config.toml
n_layer = 14
d_model = 128
n_experts = 64
experts_per_token = 4
d_expert = 48
d_shared_expert = 0
activation = "swiglu"
moe_layers = [0, 1, 2, 3, 4, 5, 6, 7, 8, 9, 10, 11, 12, 13]
router_score = "softmax"
normalize_top_k = false
routed_scale = 4.0
balance_loss = 0.0034
balance_bias = false
router_z_loss = 0.001
router_bias = true
n_groups = 8
groups_per_token = 2
init_std_router = 0.00639
lr_router = 0.00117
vocab_size = 8192
norm = "rmsnorm"
norm_eps = 1e-05
tie_embeddings = false
optimizer = "soap_variant"
lr = 0.00454
beta1 = 0.95
beta2 = 0.95
grad_clip = 2.0
batch_tokens = 65536
seq_len = 768
train_tokens = 398600000
steps = 6083
dataset = "wikipedia_en"
Below are experts of layer 2 (counted from 0) of a mixture-of-experts language model. Rows are named router (the router's row for the expert), gate (a neuron's input weights, with its number), up (a neuron's input weights, with its number) and show model dimensions 0-127. Each number is 500 + 25 x the weight over its row's rms, rounded and kept within 0 to 999. Numbers have three digits each.
After each expert's rows: "comes after" lists some tokens at least twice as common just before its tokens as in all text. This comes from a sample of Wikipedia text that the model never trained on. Tokens count by the router's weight.

# expert 52
router:500530536512466507488502510487529480517475493528540487476443460508457531494472484509522497528498498508520491483489501537522474503560530453478536488489440523451535526519521444455534525504496488539510464491480522477488507500531465498499501528520467527506480495508531505514480524517494515453506508498520492485532524492459470525481475500522519496492467488496507480493524560461482524472510
gate0:507505478529478501503479468488492531493471508494554458454473466496532475513506427524519480504541476489496496519509513538467500487531490477510511521501499495508486505510528484468491519539499501544526500481477542493528488484516516487551466502540507464533516496457478478497481560481493523492512491515455473518503524539473447461503468518514511518493475467510508520485538550481470487533509
up0:500485526477530501477520546521508498500524476511473536528534534528491544483513578475486496484475558499511498472503481447527498502462518517498493498508506504499522497488479535530500473484503488473481496500523467483490521515505482522464532483459498540476497492518529505515503421502475498511470500503516519498498451476523538532503523486489490479510541527477484487517466414527511493486502
gate1:561528507507453516495552491524503507521465497478478475491494459493500507488511494530495509457510506532470521458489484474498509485486531485492484515514472485503512495516498476458529514505486581520530512535496476470537475516575499452487483521515474492482522522538489475488528498460502537471507512505466494469489532471515481530474552501528477527488514498519531531494505519483478494479540
up1:484528526490478477499488498516511486513527489519503507504519529513503470520510467464514486492487442491517517494468478504484495494447508513441502546493537484471475541505512499477490482528486527454457466477548488473498468507482506506498498509475499502529467491460476503518522504482458503521504484488562470514520493485492512544533460511481474442507498523456518428505515521525453490531486
gate2:536501544483478487494485514453506497485517478459461461530491521478473564477505500551484477504479509531482499483492518504497466507538514465469471446507478473481496445509537507509501455499507485524471504526486514486510506478509482483531494558504500480475487518494505480509448539526523489436520514498476501518495501501497467459514490540535477491542477494541512496531492518497486485512448
up2:488514487481495458471475548550509531449549472480464461512516526505501544464501479519516463507525518485508477463460526522520459557499518488502495475482508485472515492532508525475447504471506519528471508520509507482515520478493474470530527514505483496508532485506459508500501446498505462487516481491485462508489530483531499533524496528486452467562478502520499469489482499509517487527473
comes after: " the", " his", " The", " this", " a", " her"

# expert 33
router:461507533523484515470525512478541461530487490520513464478501478543461544477477526492525514517520495508499467473479489541524462482506520461474518479472491533473526537530535469472523522468498512523536503479511517471488516520524464535493495514525465511489468480509533530522494533521520509475532537499540476473539520478459466535485485447511508474472485472486500480487504514497470476473523
gate0:460518508481460539489493506544494484489487508534533483523529514464526560474521501504511483508515479521514464462509501546502479471483520536484497531441465529468507502478512483499491529531501495495517491501520517513506466508529525517478507500523471472467485456550500503522495471492523499487570516517525513515528464492530493550491456486455530492496516512493504547501439514469480506515508
up0:509483488486488457439462484490534466520506505534507533497468474520497494490528446509485494483462491512507515504495518529486461534514481505518506534523485474470494505453509472500507478498473475498451550478488497528537533448539506496524510490488500503461545517540500472529505473532461544474480519529493516506530485530540537482496506486505522520481457525535483455504515498462482519506480
gate1:515522511491493547532532498465522516503502503490505514521500512500547510478477503547534492496518487548484498487476519534507486491531505481442542453466511521504502519479498520459487502508498521533545517484502534484465528494487554586503499518454469511475501478516492493509540492508517514450502476473515493545492485516497460497492456510487500534473502490503502474485541543464522528521526
up1:494499543441484453521484466512568476509485480486498518496531541479516504514546469494488519467478489514532473468515505494543489503477546502516524464462498492507517498497529525483499495469529488514512475531528499555471498496512529538541505502490507484557513459492536539494481504473478521444515509480552491537510475489499519493539490469532484509467497525519499502510527483492534496493481
gate2:494523479561509516540457480474510506530524456491469525493504489506463551498470492511491519516517459507498461463497475507468477496492502478455501468460488452463508461520437507534516453550505475544468545481520513494460495525511504519479489494492497512490479505507538499483512503500464528475500540503491487489467488490500516499463489496504535505459455505492468478513483484454500506522479
up2:498496490482487516449499539551510515527467530493494507525507490480502482491512518501487516495513495502502449490495471515499500439527554521517474558493493552513510496453524514473482537517511506511527489513515488513488544470479544541479513488475487531502542485512497494513521488548521489496500575480493497475470472503519441523479495489482474494544523543558472519494477502512491487509485
comes after: "1", " of", "3", "4", "2", "5"

# expert 53
router:491526514547478532468513521476538456517484508546523476488435463521487518489448487497513514526506497512531492478475490480524473473517527487471544468501458503481512503533509453490528523496495500513519468486472532485509492495531440517490509515502481546506478483488519510504482515516517519473509524502506475476540538495449447529462477475548485493488480493470499480490507548463476511501508
gate0:565508493500516511547539475466464455507471523486512493529476498539503522470499494550512510477503494482522510515535470511500499502496504508458491492493500530508498459522530488498545552564533498502509488546505457557504461492496472524514521512489491492527473480468472477490524551502506525530540492508509506501515490512466456524453448507492494498506495486494488476490486540468500519457493
up0:572534475512503505534498480450479497488500521511506498537491496522478497496524479514493499489509504489531522526514476506523490488499527515442496507511487501516486471487536510501569525548529458504487468503486491569531474509497501528512497509509519491490474492461468458483514524529501513528528494495490498529522489511463443521436454517509504515508506485479524473509487524454512560472476
gate1:529484452485493499502523505466497509509468527505529468496456482501471470512492478503509475523488510534519452505480550472493506477485515486538537480551479500501538469509492507441509489502554501527508496445489482516506467525476506531506504505474515502536478508470479484454467546511489533453510539519494477524510447490510446477495481487507454526506511504518468491496519537485517471465492
up1:515497453501485474501512522473520486543493542502483441505465509528490486515487493499508479510533478487493498509519527488482493492488556459545536470557487485478533465515469479476482501502546491491534525472486492522506453529486488486500507535468546493508497491469479500478492541517511555466495532499492483487523481511520490485470481472497439540496522504497438471490502483469541506473481
gate2:511473515477483563486505526462503489471490488497495503520523466540544519508473470485501469532465480508506515469488511496520469493487482508535469491476498457528514450517463436539484461490503539493453515524482498507518501464550478522491513527514491519512556485487529484464485502501525510493533461530480501474533540488489481485507490534484510497502472526543501546528482522476488507489456
up2:511500535471491533508485477502510506534527485504489532523545439496515500489487481496524497569455522479489478508520460477504485484535469527482513546499507488526507457522470486525459484520495495470459485500526503486527508483517511552485519478520468518530513506464504494550491480525501504513504503518461503524494513501486540521493477581478538489514488549544512488522455520478502522513480
comes after: " the", " The", " his", "ed", " a", " United"

# expert 49
router:460511526529481518468532511480528470519491481523524472476502470537455530449466523461524524518520499512505475482479492537527475482523517469470528476484480522498508535522520469476520535454486511534518484482486523477478512519525464525494500524535467514480478474518535529530477517527519524486523531497541490472538546483470462544484474467505524474478478480486502483483515520485475476483529
gate0:515533467517466506480541529495457498496486518534500488508497501521487503488496535462504499483513496485475446473538506510491448463522529493507518515482481477513505518485478503471501541472469542519491468521544519519508521510577482496526507520495497505429493483512573485502491497498534495446475523473518472516501500489483457481524478526486474491517493497488513467450463493536524501510525
up0:528511475511490514478521518480477515487459521513507488537509505515451474500481502460514517452518503413474457498491512491483484508508493523508483494500498490443503498516491491495512519496471519503496491518548482489467510532518462497504524482418519476455518439492532497490515431505559494461453486531495507530478505523484496505483510509472460499494481506480514470484480506507529507485485
gate1:526540493490500520491529497513528540514476547510491451484512484551530491525481499457468535504509506544525517508459510501541503466528425501496516500480515553472490539514465499496489515502537495500488439502469551473489523465523455511477476487506504474499499506517507507475483535509488500481485498490486549523516492515504492520505466486530538462549482492488479544495535512492486491492524
up1:482510501467469458502485511503485487519495544497529481505491489513499489496513527508506496488487508491463524498553450507493481515489510481461516496512473441461503502500501500521489485541471475504480522480465546455522507516511503421465496527498477500474449521502468455514514496484503503492465566507470508438508521489521505445520508511515480475491487500523480458465463484515523465529479
gate2:514517516495492535535544545466494495498499489511494512508451491470518531503506508515540526494494486546498502529536514540495478528526511529464493457483513494483501484530523529500521547475485480522534523514495501500479526521542507523505496529486519499474466478532523469495564483435535473470467475480469507476519506458489503511466483513482502490473478492457541478511516547497497554472518
up2:507492526507514504511447515456512447480498576522537496476494507479502495507499485472537512481534489521473533504432502506506462516536521484523484514490486478515521486487490530504501473525484485496554524521467503502526490513494487525509459484515506479454521518515514485467454494491507536530453470481497539484516504505469498491503496523464525485537480471471469489466530497523496569489535
comes after: " |", "|", ";", ":", " October", " November"

# expert 11
router:480493519501500499465507504500514471522489480523517473482454483520491525485507509504506495502511437491495473494488503510538461462524534475470490489471488515482517553499487488504508515489474532500505516492468513466527513501522485518494472541535464526491488487498512536523485548541513506446545514486515455493520558490465472553465487421550505486479508512493506481449499520489497479491533
gate0:470485511499492518499469494498483524482491465499525431470549480497499505540469469484521461494487496483463513505458501488497509519533527492508439518463489494500504486525507477507495540465495549532506517511515514464491504518452500510511507510482485504534499532485469549497493512516499498503506524446498503535499466501528484536509503500443503508491457544511579495474535488501493473441506
up0:499546515455443494477432539498483477520489511511506482488509528477510516507492473481524489449468504492470490532517480452503449501503510515519470495490507490506486515514472493507505502452492559519476508506457470476532484520469496516537520484497498513465509522480461546532488535552489486494485508475470504515497497518491535501544510513475516489522483514514534488522483508495455470432527
gate1:476509504538489516489524531522455470503507462455464474529480501495492475499536518489524486483537467523483529475516486522469513489500481488463471531513519499512524518525469505466510469568510497500520519519467478479502488510493495473511500481583497519464461462518481482544510492535510546527506494488493534493483480488519478462491515461567507510491541489524533507511529504503509502506548
up1:495498497517522531516531514516519517516450517472518551457479492552514493495520459459500497523506538506493534461523485495503493503478531523511487505478488515480439515485480531549580528483483507450530497493487540481477506529522526482501481480509470472462521539468520514513487509529523467525449498508515504472516477520519495511542487513469546502540513519484490481477485491484481485517489
gate2:500484500492499522514513479487488472492481529544517494443489500513473504534474530441478500486503492474489475512508524514496492513536502540475445490499462496468482510476498528515462508504449496492527521536467523557562534484553464499491489533482508454508515517537498532511528540500508492495521480515456452497481517480470506499477475522518490465512495506519533549513514510530502462513472
up2:500463476523508514492493468504486507523489513488502541465488485523482523494482509465493505477505513478449496532481561522532485501527470541481449496491450514466490499513467507483430523546500528521506510537505486518519525467546468481535506528491491490536489520520507507496488521451507502465489493514449494519474512494447480508474464473482448484511525532521526547506499513513524471488505
comes after: "\n", "3", "6", "4", "5", "7"

# expert 54
router:461523504534474528470524512481510464523497473528504455468508471537461530450476518453501524513524492528509488478481472528526483486524515463468524477486477530502509534520495474483518528478490505538518477478492528480510509512532464525499519525543471506473473470524522523533471509526527528482534522493531486470545532486468464541492470479505528480481485479477500487487524524484472462468532
gate0:505513482498485553492473499505476492517516511510520501505507513568479500487483502490480459489539514519523488519475475485527480477484480494465465522491495509476547531530501493512528485479484450501541524459517524518476528515481464500447499491535503473484544471547514542541467496501521502480497507477504457497502513546523480492497501489479502436531478535542517517507489559515450511494482
up0:498523451498485470505452483498448495526486515499544511494495494475505482488498519511521504477544486482510528522532473515495528479492455473543462503489489494507539483554467489489499509463497491495494478491539541542473539500460455542477513457511529491509506516511511517484506488488478514523524456466523491525554547533524491515486475528488449465529502492473534529536524495509528511497490
gate1:487545516493495515484514536499497504542497461508445447454489464509531492493474501493458495514430488488516524510520450501497494498452502520499535505497530506473506471493475516482517519489501486480479463469455498537490500534502514494497481480510509520542487521531491509518517574519488481548491524492519505449490507465514511521490554526502540499445506486505503483453473473509492503485513
up1:510515545499491448522509509496526479499541440484525454461507523499547471493503520485477473479539519498480560465508466494492505466522532502507492492506454489514468498504478504499499520489520438483467466486458499507527488458499491432533527480536459488468512506482538494491492519494494526511495510476489522513482508506475568505502501517501559506473530513483511477517509512497471501514513
gate2:521481484457464498496467466531469483502448515551500447480519532473527547469507556524462537499494469506518498481482501521538497526530485481503508535466481506513532516441534468482512499490452510541505514499480492491513452489501454464526478500514520492494522477522488504534472514526531486481520501515475476474473516518495481495482495501517519494528460489488517499504499521494492434506536
up2:501489491496529516502458511497498488494488504527484460467468530474457460497529523492515535479508528527505510501459469517500567511474477540484507539439494565502496516494502506477508574507499521523490505475519418477494478497458439524513513507486480517471521472482511515503465494522495475486503515484486479507528512497487516495511473506489458513512501449484519490547490483517513477501510
comes after: " |", "-", "–", "|", "N", ":"

# expert 35
router:493546553512487514485513507488476476557499473522539495472492425493494512492501557506514544514515498520521451472483492508517478467509499500473511490503496508478512502531493453480539506495501510521498492480500509490496497518538486501497509520569465528458491482521510514528450556516505526488513584490509481498510534496490491528482479447507507493484488507470504453496495520493498474469515
gate0:476524544510498490505546482527533492473501510564499485515474438482535475482478502499516529481498525534495517497503503483483450453475528483512500517483519474537475524529532484554469487504487505555513530455504525503521492456523545500509518499505499493497515470492482479482459504459489495494501499522520487467531519491567491503541507473525506533474472495468500479528501496494510476460460
up0:526480498459480552468461518499497542551478526466476482489522524536478526552503497507500489570476485491521507462514490495500515523504500497486527500517492497494503464466492491436528494456487491464487496527517498487482489500496466525494518522518474515506532498486504505508525490532506505509547485468487497502502507502482565526483487490472577480546525486522501506453501485476505488552534
gate1:549497512508486460442483486466482481487515515501536500532490512503556469490507480514512525498501514516545515470521486454518489508477487490480525492504508536510486493484494468582483537478512474492500478448540506464527497501503527488469512523496523455500530499489470507486461516485510531543533493484524461490496531495491557510530431511464501535489518493477535490503509497495478499521477
up1:487479479502549516558510463495495463513492489481469492488527503518435521526506508496471514513477508497503472543462482535517486510560509506482479506489533488472538523527488505450534519511500512461470481551469498474466512483538494517521480491516482537477468502488493522486511508477524466470485516497487527520489462512474447530468555494484480506513469514514481483488526512522481509514561
gate2:501494537514536485497482491511487507493496479488500486547511516460495523537486525493474518492529522477488505470500553478528498525451494501498478490494497520490489492499549518541548559523515514494484488503570492495532472507433502444554493516528521509487537491499529504469508498476513472472518488510517504528528498495513475460498534490484489484473424498481473515462493543515498471480501
up2:478506552462498498513491515506488487485546465491511489510545474511492492499514540490511498504554520485509480471509557485525520495505482505467489497545513528477519504512515486522515524553488472534483498483538458500479474488489460449476497518484461492496500544554479515494485496501535470528510541486468490539500510480508507493504492479487466469517490533520489490482490556513526437433509
comes after: "1", "2", "0", "9", "3", "8"

# expert 39
router:458510521535475517462520504484524457514489477539516468483505472534468533459473520477523518518530494508502477481488496524518475488521510469469526474486466546487503532518512461477528533466473504530516464482497532467499502522531464522496500523531467514480481464515533522533483533529519520487523529488540473472542528483465471540483474479521514480475481466493510483480513525474473462488527
gate0:513498518512479513425494485481465482505545504526460523502500500524474453549497503499487498503502462488479499512501510482536465477538446491455478472488484453513473495502463490517568536553494489506509450445493528523522511509526478545464493524522497497477478492496500495512513537523528519498498478500510483485502474525513485517481478517482562482488525468503541527494491516527490523485489
up0:493482503487505495522484489526540481516491466442505477502472475476473489489491498488455511492477504545509515487464503489501491481438520526500537501516454499496479523474500462514478500446500508521490531483507509486444520503483509491461532471465495537467453529472507506550490477506445474503477530456501542505474484480493483497489504491484501530508498535514501448457521487515487449522449
gate1:498534468541455504479512507478514442493541502482496475513479523504523531490509492529492464503539448479543547503522505480517517441479523539483514497483490493514475533513524454520489541511494508513539502524487513470473525483506512487487504486509470525482495451524477524470508533526511491554494454453470496477509468494483497536487512523481502454482504481495518508473534500452519504456497
up1:491455499486533529500460540487491554513503512488536537513538455532491482492466502476526527541492547531508480499461482519497483551496524484476503498487507492463546471506489513494473510478519515502478490466507491518521516513497489507491491520467524540531512540513542506536485468491494507463498576581527498512509546490496465484506487468486493515517511522499476495497462508525468486498495
gate2:526492531493507533498527490471472498479500514509491531435513484549485520519456484526510515541552506497472489485457518482532493515497484506497539490428490488508480500505497440451487502506492498488527483481538484537519527496497452515439501537502509526508519512519510500462489510505549524479471502464515477521540527481485468523485453471496477469470508504486540514512477498472523513516485
up2:534510514492525517511517466489525493475490486538462502434460525497486510507474514535513574508497523494475488517488549512508474514510466524522487472486492520543495499485523513431475501466513539467473497508514506535511524510499434547481509522481491516511489540463503489476464495500530518536459478518545470522480485476511496485493524440499483502479496490456497512526493498494492505529499
comes after: " of", " in", " to", " on", " from", " for"

# expert 15
router:480491494506501497462513534500498503506493488515511462491477481509484545464498505498548496498503438495500483491493512498545485476514530463465514484481497500497526541492483500490512516471470518506503506493449505460511539501512498510459465535519467522488465482511516530512489516551503508454556517478537460479519556499464480546468491456527513485481480507496505489457482516468505477496578
gate0:511489526501522520530493512541504508537529539522469468499483473524524513564461500462461511475504489502475501518480468523583512494524513504508521527464543488541506505513486514460486517473478506494488490496479526492504491474504469520496501513495509505542473468516424515459471490497504457466482533490497499502527523521456519469484513482548519480487472517527489530537524529508525515497495
up0:499509495517505528544495515551497516499545568534481463512469469506509499546503509487451525461509480484473492488491466518564502490531496508511523513481531471502519487507478526443482509482481512489484477502488516498500486495508493540493507529500521505516490478510416492474486506511506472477467511479513493485540517541436512476483508498551507483479477532518524543519466512507502536524487
gate1:488478462508534524509533530500525485492488505509518494539498511547470494515505486462508519482460464476489519527481446495537484503553549533501517533494469463493496479478496474502520450477497496510431511507504500450523466488520503565532510509466523527503478487524487499496515504490507505568546483486526513495523487489496481499464537492470465506464518529523499488513506495486529486495457
up1:485475475503531543507495522547469477480514511504509496542466489521501491519522499450493502484491459476520500517499465470560490546514569552495535498454460475511517523513485473507499502475510501506465508506461509468519456502503498540516509505460526515522473499498486515492525494506517512520562501517545490469541485488502496515457551527507471516464529492512478469512489507482529494466491
gate2:488516486430511527515498469478486521483489452495479478506458481570512532461497486560499496535504537471506520472482450518517519472508531510471505531504547482496475516499484482539454531504498532483492470518502490515465516488513550498509524540485489536526533457502530481505514533530484491484504490528490491510512545514467476499493506466513511491530475464473491482454481506504502523515515
up2:486483508448560568528481488490478524500496447504458476504488485537465499471488475540508517533513497505523498522479490492495503503485516539495533503509512484526463525499509499541523507536522485505513454503518513519465513491484525549496548518543466522535503488450550476487484556527505493499507505534483518498505484473458484483506516518513525484500478465503488516441522462509526509516510
comes after: "\n", " non", " co", " Al", "==", " anti"

# expert 40
router:493490541535489506469515508486532472518455492554504483479458489523420551441495498507511524524511500513510492497486495520515484489498499504470509501502503515491494542487483454499506508486500512495547476494454523466493515490522445501464481524501469560502478466523499522504475485515538508503515504476505498492513557498456472543472465470505498500473459511468557494498504509474489471474494
gate0:520483548542510471511490502525503492522486501496460507512522463517492503532491527512473455543510490495522522433534522458507489493467463512493496506466483572528519517473507482501493476529471502554544502495482472470496534503538472488451468500494498492542563479522476497521489500521525504473507455489466460548478529487511483488533493499494500460533522500486502504494495497522498477503486
up0:494473484508512518528502518557451479489515497477514509464504518522526491487528510460504501425540497502499495487486491501509455514502535562509528441483491498484487495528552498504450528485512521526522511517537536501502497522475502512500505545476483500497492453500494465504502497460480526512556563507488511511512457466506514459515535494539489506502495483467484448502526508480518491487507
gate1:483559516515474479484467517510432568501519510490509493485470491505494538489512505515485511517498500481504520528480481513491494478526453499485493479504541467450508523476471457489530495575471510543480489503497513515498457481503492467482471495501483532483466453507487508491478516507490520462474534512490492498535499524524528476518497528492483483485463565546533503502465520494477505531498
up1:486510509460511495491568501560541497504533499511523490467480460476474498532511500541457486518518480502497521493497508496512507491491537506528496501504517475497516492487503521445492489496494492503498550529460491494497511518556459476566509472504511524527499513519505516482503449521471503496480534525452464488483539470478483480506488463535510574539472514498480487472491478510478522498534
gate2:519521518532459470483532528550502476479493481517491516522498520502530540502496510548495530473447465523504529504549527511484535502475543516476504481528461529527497477466481475484517511523475509495523478479519468465510489502483525510501491499487497508455535515494486497528505502421561466515516456466511490486483541496472464477490460489514506460508532527481515494494535512467502493515494
up2:489491480479529519505473486432501495511517518510504483473543519528494492501504473486502502521579524478564507512493500486480466518521482491507491481541534481475499546519519503500475481475504472489479476529483570513495481466466485472484525478500483481512454477459521522477493519563467472524504530505499534482519509503524532525512507496504514549471484471500449529524514505499489508493542
comes after: "s", "4", "3", "6", "5", "7"

# expert 51
router:487512528519490498485501509490530471522469497509507485497497401528440520454437507512536500521506454497499483501476477510506478496507501451468521491450452551495504541522499482501505570466475505512529477489512509471502514498520498534503497506498491503497491496501503507502473499502513525502561543498537497453532534496492499525495493469519515492501484503496510455497505505494486440501529
gate0:493541543507478493525478480535536532557470477491503482504515449493484524535514488550481500501489505552518500477501502482464493494516516472468499504436510497469481515515461548540501518490513515496546466494551479483462493492504495469509494509541471490488505529502489574479465477506508540474534497497487505506482544473518515536517511522484507532526504516500465523546481501495499477489499
up0:460505561469502486497467483518543478544468469542506505503530505476504538531515484499473526467455519526541471485520512472475509492498495509509516505475482523495495482473476522523512532491520514457564486524531507522485482495452497514530461466504476513497488535517508543475487479497515497483494503546511515476466549507498513506486465491463505518532488471492430523506519517520471514459498
gate1:474520487543479486485541458562485522533516520545522465494516438493472469490520480517488490479504480478484469504474512476550469499515503491511479513533471466477520512516503518517500489462485506519454468466498488496502514459537531476518504480543472465552487507543487530495497506477509551481469506486517525519486521538510478502518485487466496516484471514534500488510461520484496493549538
up1:514514561530503523537537474518468510524478460531455468474533525462526456505535494527494481482526475507497473525513481465528490500507473471503483485501486457486480508517510508534473516500523510470510487499540500499468475499548549504510475471510503464537509526516476531472498506491492490478500497495456500538467486514477455521511458510488480500500519516543516437469461488494522511478544
gate2:536527530456494509492526546483454464520506483479531519517483503485484507480468506486500488471501465548487474506508520499471469508541487479530501523500499477479527470519489517503507511476491442536486501478474457565484499498512531535474509499498519490462509465491462519473511483482451518502506505485489488509514514535511516516487480510473467492521517509510507431427482473450462503462498
up2:485501511514459515451476515518484506487514502469504496471474505484517499478529448523467461471464497486521511537480533476483508497470492457506467534464512512513508511513473462519483461481467435516518507503566490486534503460478518535500515454504509520484535496495505510481507472525514546486481509532512520514465523518533532496505540456506445483514485478489452486504538509462504515492514
comes after: " |", "|", ",", ";", ":", " the"

# expert 36
router:434490573530504502485514556501528495530498503514523485501453496574503536498494518513515500548500504526523482498463521529563478493573516450492503487502482491462494514540518484502501553492502518500546495500478536496498544506517474540491511511515450528482485494540508530529501494512527543458512507502529502491517505474478502522487485488502500499491501489488506483490495519478494491487507
gate0:496536486466531510486491481528488495484522463506533479530527459541508496493491518521510508509522478523482490490478532462503522508514469489525473420518536490487506541561516523500513579520481504500512517496503510468511533491484494472476494498500427458480489505528511483510493447473497496501503535489508517546486481518475484506436532508465487501522481490482534506521529474498507515488527
up0:507481488518502479465488521532495424485521463509520464534505499497524485473506523492495476521516513555516489499436475502451472509498498535553516460511481470522519484517471491482496528478472485536490445475508473510503520479459502529515531495485473489529512467498464490505483505468467512498507543509519518515506491505481504516481477513466503538506488479479515466589527497465496510511508
gate1:485525496479507461478471474502499440506483445516493529508439501517568504478506506498467495547511476488506510492516529521455473460534520445527489502511507496479512479532477489496482563502482526469473512515489527487511514539478487488481530550515487483524499536506450481468492500474483521487478515520502488532505482517511497499479498503517490537451499463455508451512524522471489478513499
up1:476470503504468513517504540508496560503507500491514518489512500488474480503561508527505533495493519450484500484511476463498497535510488516453488495502505541517454498489510502554538452496506524532507518503495519469480499498494529500498464494494525542477471451500528518535503522509526491502493457499473533481488538494544512496559466484545516461540511536536482503497462487562514505511479
gate2:512501522565517496474520471495499506498466484464477493527525475529499519544471504475502521509507516499541501527514509570513488531472499527496508565523468467500509504533489533491486508523491458455520465502483482519526507491508478487476518498523446452477458483476527501506549451504474535484506537500508497446489506512483495458518520504475465520488474510487495454523495497471510513503539
up2:473491485468488500527506526496490486539488552519475485447467532466502488474508499521529475535503493509468440506491490432469506520506545520525527435500494519476510470464522479498498533488511554526507487532486513484449508508489525514529498493492541523514521545508470518463502528536509467502493522509508473545462500483487476544512474529520543476492520487519493512486480521503504482495492
comes after: "s", "4", "5", "6", "3", "8"

# expert 55
router:472515518529473515483511505458502483537462495535510488476510485528460503473489530494501519511517479522483473454477512566512489473517501472475513481487475543491523538515489472468529516493510502520537510491468510490501489510534479523487462499538477513450459488540540523536457537507514530451508524484516502504530518484498447522478480466545509479479493513490530479510537519490478447499522
gate0:495499494487496471539514495505501476516479514548498569500470507527507491492480489516495475551536493494493464454506499538496515460514478487490543511504487518551482504512468498491517466547465487469516503497472475467495517490566479509519481474487492542541510469511523497513509481493488543485471501520530509492479493535514497482526439479582488527514476480527537490535491512503491471504479
up0:507448516482515485517473480471491469540502525542519487494497516506495490512538536527441550501501476475473489494501492535527482482468496527498505526438498499501513483510460535497482468532461501451543446507489508500517521482489466515475489509543488537497500491512553521488477532476509541492514531531489513522504477511525523456514484484536489478486468508493510471530520448528460504516492
gate1:506526501504469490507487467492560509483440530499526513490449478549455501501488505490484490467484508503481487506494529504513511471544477478490519496557483506467508503495494503476506485535470499516467510518489526467509497512504449485502488460498477482484495481504494543496486538494507549430451489519489498509548440495502504519529533522542524505495458475498475481517484534532466518493466
up1:476518471506466490516505525474486516499550479462465482492528513491479484518495521518508541501483475493501478513543511521472510522449476510491500524467528481502475505515522490554486514446472499536510485508518453469447492513463528494504505504468517494513483511543542494475509551512517465522525507468521493486470498492473482483497537493494491466460497470499536457517465449526548484537532
gate2:501496514520483453515456509510499501484472496531537526480505483531441527492531487494540499510480479544442487463471519538487482464517459504527482536478509534489482529517484492471531460526542471490490512484490480474482520512528469496513488506542528507472467477508492505530476498493448544463471491496458513537525461479511420484481489497510469501501505494503496501513471479513511495516484
up2:505517507505535530500535467506493519484539544476490454510515498490534490529461506511474492506529482447540496510537486483527532556465522507453499468532479453497542493496497499503469525488450497476534489504488542518487505495483530515509482497458484495503531489515504521484499490486557459543518503536517484469484517512506552561505538470502554488502509497459504480494509514494509508490486
comes after: "0", "9", "8", "5", "6", "7"

# expert 25
router:483517532511498524478522512497533498526496515511485465491477495560496492414507497464504497489502482496547513468482483518526490464524504461489522504502486506442494543534546494488524511502505519518508454488496520475486510488512464501463477516495498514451476471505504543522500509510506533490556506490572487482519534471478472535475494491519505502500497503459513464478523519491440478492531
gate0:473513519497541522515498497516483551483482497479521454468476466491453549489465490479504509500534497495485470490431504508500498478519513524519556518492497501494469519474518545498474500487547504515488488511447510485485498497486480494495488494465500550511504492534468536483503510525509478450482537483518502534519496455490457476486565489510524478528510519542517512523508444474492462513505
up0:534529449523500448499525463483486494511526490478541503509551452504520492548536507504523507497483495508510463506531516497502519511527493506481448495514487517501502534522449468526529515518485502480518514511516480494529483518499491495479488483536483481489491497513612479513504531514493543498503496477494530480491472536492512470535465525505509520445533470455510523512493510535507509487512
gate1:465491486498451513508504488487484497519514514454447503515503552540454511486529504489507500493523515472537499527514512506484465488462469510422464507520508500504472506481513512526525477526495519527495490549501490481520503503527554470509522548553507499479485501498507516540520479462508528539524498552457475470506497484486541477480500516539507448521466505476485503507494466534497495501520
up1:472476479502483519496514508513474504494490530447473464536554515533469540478498541465476516457524514513525472524537492486510460516475477499449480520514520472515478521480490531489506488461490504525541488540509500478524508479547539473501508493497484485467491490539516513488513457437518511533500536534455467462504496456494531505513523528497493457520511491490477506539483514520509491515521
gate2:483536500512500552505556498470524467529487525499476486488492495505534520471525499463459505487482487521484487517468492478530488490466503516478508538514508446453522502529530469478512479488517528480470510489480474502483515499534541523470515508500501488456481522494484511502514508495488535519529510562499448487503525487476481533507523515504515526571438522506469466466513509536500548478501
up2:518481474497485481499511487503491538496464486510536532493495517490467479564491443454535496468499513496517498549547516545513500466504495551478527517516546501506504528491482497559540518514479504489479528506519524532463452489515497505524513497503489499481433517492533486502540465506514478520475524504505526456545485518502505429485517527520496510502491503525479521513507530497488486505534
comes after: ",", "s", "ed", " one", "\"", " such"